{"d_shared_expert": 0, "hidden_act": "swiglu", "router_score": "sigmoid", "router_logit_norm": 1.0, "lr_router": 0.000449, "norm_eps": 1e-06, "max_seq_len": 1024, "train_tokens": 321500000, "max_steps": 5042}
Below are experts of layer 2 (counted from 0) of a mixture-of-experts language model. Rows are named router (the router's row for the expert) and show model dimensions 0-127. Each number is 128 + 32 x the weight over its row's rms, rounded and kept within 0 to 255. Numbers have three digits each.
After each expert's rows: "gets" lists some tokens that make up at least twice as much of what it gets as of all text. This comes from a sample of Wikipedia text that the model never trained on. Tokens count by the router's weight.

# expert 61
router:148160132143113127168085111090153163136163146150086082166133121080122205139110087123097153138175070138183110105131128141141152102111146134123131144137138167141125197108115103085144155155087175097150103137174161123074086148120124118153088118146154059080156131081205120083102121128204061111138150140174117159110179179059145172113080142094066140096101101180083145100107122110125134133151
gets: " ", " s", " r", " not", " re", " R"

# expert 20
router:091130150146124143152149154144097134106109141192129097058108086178178150097162092125140124132187112134090138135152157118097091126166127134097135166147149123153201148110136128095087131133168130145068139150128103132073188151144140132070146116146115133098171056152174102126134157072153137073147142094113158090121123128132189093106155097131126171131085177093110082085129101099107151137162
gets: "le", "el", " F", "y", "ly", "a"

# expert 63
router:135124127064172141134169139114147048124111119157093182119123156145200071093174143142163132130106087125087162142157137155141153108139128115110144146188151143143136105172164162174144133094115124202160162117077117152126121083177080131162183138065136137120130169109152116131148162125136142146141073185133118061096131108114187131065143180126165181126163156106168143150074123170127083159128
gets: "es", "s", "ers", "ation", "ies", "ions"

# expert 1
router:094140095113120185170131137117185156129121193075096146144169143161094154185105087119160153146161122105124075137159167074103133169147169102112126136128143134128195120170095171170146107135201096150058153099069101125118116095132147128200114162132138117126121115153089127125158115101115131106114152136122105107092099142147079149157103127126138121159090117097092159179128123096177097164137
gets: ")", " (", "\"", "'", " \"", " de"

# expert 51
router:147173157106124136148102101102141117078068150131106137161155106125122134117077149128079099155183147162076068081165118143105147175123183092131098118140097179198169088146194102150114130059118164148187116152104081117164064119142143126155162122083105160177109159100159172157132134149144139164068150127158153131155141179088140164104139127098185124138172096174149080121136087130110124086166
gets: "\n", "==", "===", "The", " ==", " ="

# expert 56
router:130125142114158145135184211144134123089158139119182177119159158159131060124097075117196151121104025132119122121130159146112085164142111168155130121147118138126184100103144186130113175116102112144088142132116087132134124125119097108145143130101098174118159101110126136159140151116131120132171072147113090100097111028094102160114109139062138170077133181190116181130100101102160107199150
gets: "s", "es", "ers", "as", "is", "os"

# expert 62
router:082185115151156146080100147137141099158142178170102080045090140166175116096133162146072132100044146106139102089158116141111076060153041149078135138071133113095082140136124107139183117137122143086179165107092116121166087113087081122108114068135093098135118138147153151213092118156092123097106101138118067142108144138156100127057091109114088118096177140136126172111125078123143149172129
gets: ",", " and", "),", ";", " but", " as"

# expert 6
router:133123135129128193048112179103078122118119115132135163134084075112109159111125110124128141158105137163136106175110156193133133187094104155117144079105131126132061134150100095121130104148167107095160120140154112132109156087133113153105127173122120137167156189185198064066159144189061128178113114142153126119160142091104155160081111125147084100104173086165168138094198107146117086121154
gets: ",", ";", " on", " and", "),", " D"

# expert 42
router:116139132129125150101098068083128161128155126134111144147136127100152083148083183110129116139122130155091153101122121138123125100145147114183108031135133106091127143136143107085108098076152185044097127125041141125097163211143136129133158187142121123155088119077122122107111134097084074059110150189121127068168148078178172150121171122074199099219158086203098144097128119141109109110151
gets: ".", " ", "or", " 9", " to", " No"

# expert 13
router:094102117136102112098136170136141108138097138231118167092140216119153075062212119084123122101068084142134122122182108169132111117050078149172150213120104116137103140102137169133082127126132091080096180145154138099125134136057129108095069109141110115166061165161122135153157180130123084148131172118114095088124075144097132146081156123110130085160113076120092102094141203160205109162125
gets: " B", " S", " L", " M", " C", " N"

# expert 15
router:137139160136107152092136114144123139073061151052112160140107092143139140101109196154161068202142105179144045192131156157099136129147118122115144095127161078126047119087177164137135120127136158118100045110109114165125130123089147139064154103131084120146143135079104124191095127112130192169087132133030109101132101171129121147157122191186163133156094109104127105084138099144076087119124
gets: "S", "C", "A", "N", "R", "M"

# expert 25
router:122095122152139144076165135104141136122151096122092142067191182195108091169130127154148130100162110094051104138134097119135099097099199141163153109073105141129134126158071141156140160109125127179106101154107128178108146160144097136146188065171105175132109052118102091121117195116120130105135141095142112121109109142140131136080149062078156133167092090129076131096168169154126127131104
gets: " The", "The", " In", " 195", " L", " 2004"

# expert 60
router:086098075131116151123103128163051160127137168084152136092153131082090120132113085137115134051081141119145149131117092177149158107167139114066131134150177101153135187083152097081055136130157111096108115154158079117095114101132114096153187160157152119108134149086087059199100141115170088232115091159185213177113152131115106115168135182179122172103119079085158140167125081143118135136157
gets: "h", "w", "ad", "r", "g", "am"

# expert 54
router:088121142161132138089079135140089075169121141138110099100131115148165110092146130124121067176118225134167096055146066118127140125144120114126178140128096105131144154094099099181177141127110152179194183102118140124149142094127093128094132124097091082129140136178123119143110103143102118176053110109105130120129124155210108087099116118145143126105101077093132130111081103122108130141016
gets: ",", " and", " as", "),", " or", " he"

# expert 8
router:113118114135101073124131142143143127151140154180095189126075200120173137131161160161146163202155097065111092154190135150119187117170129090131098107125189181124147120187141111169114129102094134102072161113139108164137119085154143178140117078074143112129143137100103148116083162150117197128081080126131126102139123085169140140068105122094091040116107118085182108110151104120126117137096
gets: "er", "y", "ion", "ation", "ine", "ate"

# expert 0
router:169159167117073098095159170121115144127159173156117108080138156150127191153146179173193167166128186164132094070165115166091121161119081093137174120120093138075100093154111099073124128152095105115131134145125125126117142118104121115122083080170133116132137125146095138102120140078173122159177170132195087178113133117111114095146101139197150133201158207126106227096115161152099130164152
gets: "ist", "er", "ian", "at", " M", "ant"

# expert 34
router:125139108080150137157124130199117107182136176174157133170118138143139146132135109126165094098129068116069095038096152095121115146147112250168160094080150145096098181115141075074094144131118119099120171126124140138115157132148123130100107142155142098105161114128126152148098144058147102159161083100141122142151077136106146138162136118188125127063134170205075096152110191090170133129108
gets: " |", ";", " May", " October", " March", " January"

# expert 27
router:155153158161071121150069089097150154127076119114125088196169086176165075216159129104155063143128090136086132116083134148128129185110058158137124069142164138088157151124087126139124125156154112108093186105083107128095090156135141159055106130130131148125151105108165142101161176118117135099104200137147097124111173091172062107063129150147175146163104124180120118108151110135114076070140
gets: " |", " (", ":", " to", " and", " of"

# expert 35
router:133142096112170126140125128117159117141147155120107088121167133137192144120119099164091112111127170133091143094118166093088172098072170152119126100114209107147139127121149172114079126120124122104140100128148142129087101188113209076053087162142131134092177063223143114110107099132074128087103138122101071102104112132096178180117092157082130048087156172116115179091140153183131153096124
gets: " ", " c", " s", " t", " N", " n"

# expert 10
router:129151107116087136149197124161089179106141156103128108100133213179139114189176095170102163158136166181090149097109160063149092151135056086130111148113101069126136153125067093169138168086156152052151150112114159118100178147094121128098107095115133175146116115101154074101112178093116147087103144142069102123182122109152133134166100168132178145124121140118128107110074091160088158105141
gets: "'s", "er", "ic", ".", "ian", "on"

# expert 16
router:153100098123133158105147172071149142063248049097155109134166150105189151146124118147102126091080139114121126119124122122130108153166122126086143154169166155148101146164161148157141195105119108092179115092147138103106189085138120208127111198095106155041114110102083116109100120155102153123119110134144165161158085143135200132163128095123135080158101105110175089104133123097157164090118
gets: "al", "m", "ic", "in", "an", "is"

# expert 48
router:075094170110123136101174158134073104162160178106137171158139172161154204110036130121117140132098037140059152186087187193112074206098127106084122098091109202149176163118101182118210130152135109113147152147119158095124135115124164101180120138150137129112154150147169108095095162116124167106158148117150137119068105116133134175129125149142167116147108166174148103144172148159093097162111
gets: "-", "|", "–", " \"", "\n", "/"

# expert 7
router:182122134115187156124151088098119092136154101140087134111158140123070126041134127099093135153159132139145164173155184155098116100147166124131114148194128132098170099218077174111155142124151188134101107196147163088100114168144170077177160134144105134156115177107146129115097159132143080089134143106166160158104165153125150117157109130107115196132148101107145183151115132140119150067139
gets: "\n", "-", "|", "==", "The", " The"

# expert 38
router:073110096121137097100094163131170109120113123127092165157186193130141139085179152109163099105123070154123094138175120159074102089109174174135073161164123083123142168149151131103111156148126094112128163088117127079114136188061160062091118103153130124195103152122120150190166136126096065118136161061070124125154076118150121176080131166145156094118114121111155125143167164121139138141143
gets: " B", " C", " S", " D", " R", " P"

# expert 32
router:157167135153173065134127093217138106142091150156130159141144115118138138215117129093104180175146115157104167109098143111152146165104148101133170111201165066127092147093138157096141138126175136131103180153160110111106134095158143202153117129108129172078192157105091106115160136110131121142090148148073109109113127150079102138142148066128146128197076114128133144101166096123118137166096
gets: ":", " |", " with", " –", ";", " -"

# expert 49
router:109098101092104095140136135134119127139148133094176158152078095118098134090101124106119143070067197112120117118080135096129159163181190060101196153142081117104122161105156082163152141088101138134117193128178100152108171152149077158139123115117102108103152135067113149094172127111146209155132123103087187171104113132058090131120173079162106141114134110091127153114065099100142149174163
gets: "a", "i", "o", "ia", "an", "e"

# expert 14
router:119114138103100082105167127117070099140158168160108158117070146145093156119113146089119194075125141174158135146147096146205110137130133074138170119095093152178072123076204177162141139124149111117141120214149129164158152140166115224141170146137095166157119118226084095093088121119152059091164146104137125161181078150084171158156133144127117087111166083160153123120045131095102164112060
gets: "z", "k", "h", "ak", "ir", "j"

# expert 44
router:139123137128085154121169167093123108119093185086127132121172140072123095088133103111113124081105150179158141083100134111122160162155149091109120112089151104129139042135184160155131151083158125124083101143112090131111113161110164180081171078096123155108118121153047150072128053130139137146125145106208175154136162143151140118194153138189164166108098139146172104127144114116096114087163
gets: "b", "h", "m", "r", "l", "c"

# expert 28
router:178196117163148101096123198133127121140150141101138141088127105085129106139141152115142160159114138142109143065095085143145117175080070070167107104176174074132064111105119162149110145145145157129097143178097105109134050113166123173121073112136145145111179125100097119172175146126147140094112131119075091172165163098113132154173159129077092097138060113108166169130109126151139128211170
gets: ":", " with", " at", ";", " to", " is"

# expert 33
router:136131061114127132213160109066153158128054152114184090121095144134155142145159038081151136140155105157141097094167097121184139116127080114149132146123142112118183136159134138205125107141143120134132098136049141051122093146128118113146080169228153116151124118134114177114101156140107077084110122123063103114105116094104077059148120141100148193105207156104143156108153120102150132123164
gets: " (", ")", "\"", " in", " =", " g"

# expert 21
router:113130102175158165113147136065102116109117071127104197153153169131115106162194157155105115114226142153138130136110118103150129126169151128156125176017131164091097145098178136116150131067121151123109115149156094141065145148107123117110149170127159123182113108121123137129160155120191108127111119120174165127135096141179113119180103137143097132139131081147181206141173145153100117171141
gets: ".", " in", " The", " In", ").", "In"

# expert 4
router:129140121130088103164110118067127255086129104126176166138090147125095109101156074077090131138102095135154162125127103169180117139135106123136133169122142134166097124156071142116091156119123120158146078129106121175146152138142109115118116182187156090208192114147065154153132122123172115113123143145117159132120106089150118150185118096159137121108138155075163198099161176125099149094158
gets: " of", " in", " the", " for", " at", " from"

# expert 17
router:144091107146134170116165105082146105104175137089099149122174147127082130103145122159109164166114137081148171129128120137079092074179116138134125139183137098092131056114109153159119150121102157149080137139074169101119134113175135082163145143136178119141113159065111138106100147142143138134130131113146096170100181153095146120174111146121122126191131140125131152127102105156128148067058
gets: "\n", ".", "==", "|", "===", " In"

# expert 41
router:138120197183104117158120112146188150083071130160137130164101123118166147099179132175120172189137163178138164165076115126068136076157183118170070096114060143141160128125153114113132121148120104126136063117095149121112102106120155162134166126084121099139132110070145115090142073115104148100175132142172146150135142144151165117083078197136075092130125168141120083151168123106072101093137
gets: "1", "2", "3", ")", "6", "4"

# expert 46
router:137029192185109080110112114163129145118115173169116121110147107125079114085151186119109139090144121086114142121143100094095136072150143087132109112142093184056157117117137191168127154133163175102136044132130189160125050208142139079078102173149127139078107133122097124136155124135141129115122114155154136142052125126150146132048161132118081131144096189114147117117117124150107128121138
gets: " the", " The", " C", " S", " P", "The"

# expert 11
router:075182136122099107136101122088125091127124140155074125145095101127195138107100087134121096085096148097096144097127157080105112146183084149086102172151104134196135148084150068126102135094133143202085066147188107086111110085134116113130133134190094127125087087132185132117091158116183138132105105092106154147143078155143103128107117131112147178081086092128153166144110162108159148100065
gets: "y", "u", "en", "z", "an", "at"

# expert 36
router:185098126142112132185130129149160164091142091165150078128130092116129178179164170142140113172118138162189176204151127071127131082119149069134125114108163124158101064159076135080078138147073142163137160118069110110155128124105197147111138153123151144166093133124149134129117071102139090089148112149121100158170164068173124153133074122088097122166193130119097112162172132139099177190086
gets: " 1", " 2", "1", "2", " 3", " 4"

# expert 18
router:162135178169076136156157139119136121088180065095144158096159090106135144055138117182173147065101124138130140167115126145103087166107127125140121123148132159136080127096135101185125169147116118130159139074117157131158107156116107133161134184129182170122104104141103134131147150126105085124150140121130161084134110071143155100161169124164122172154106117156117000166141109212113122111133
gets: " |", " 0", " 1", ";", ".", " 3"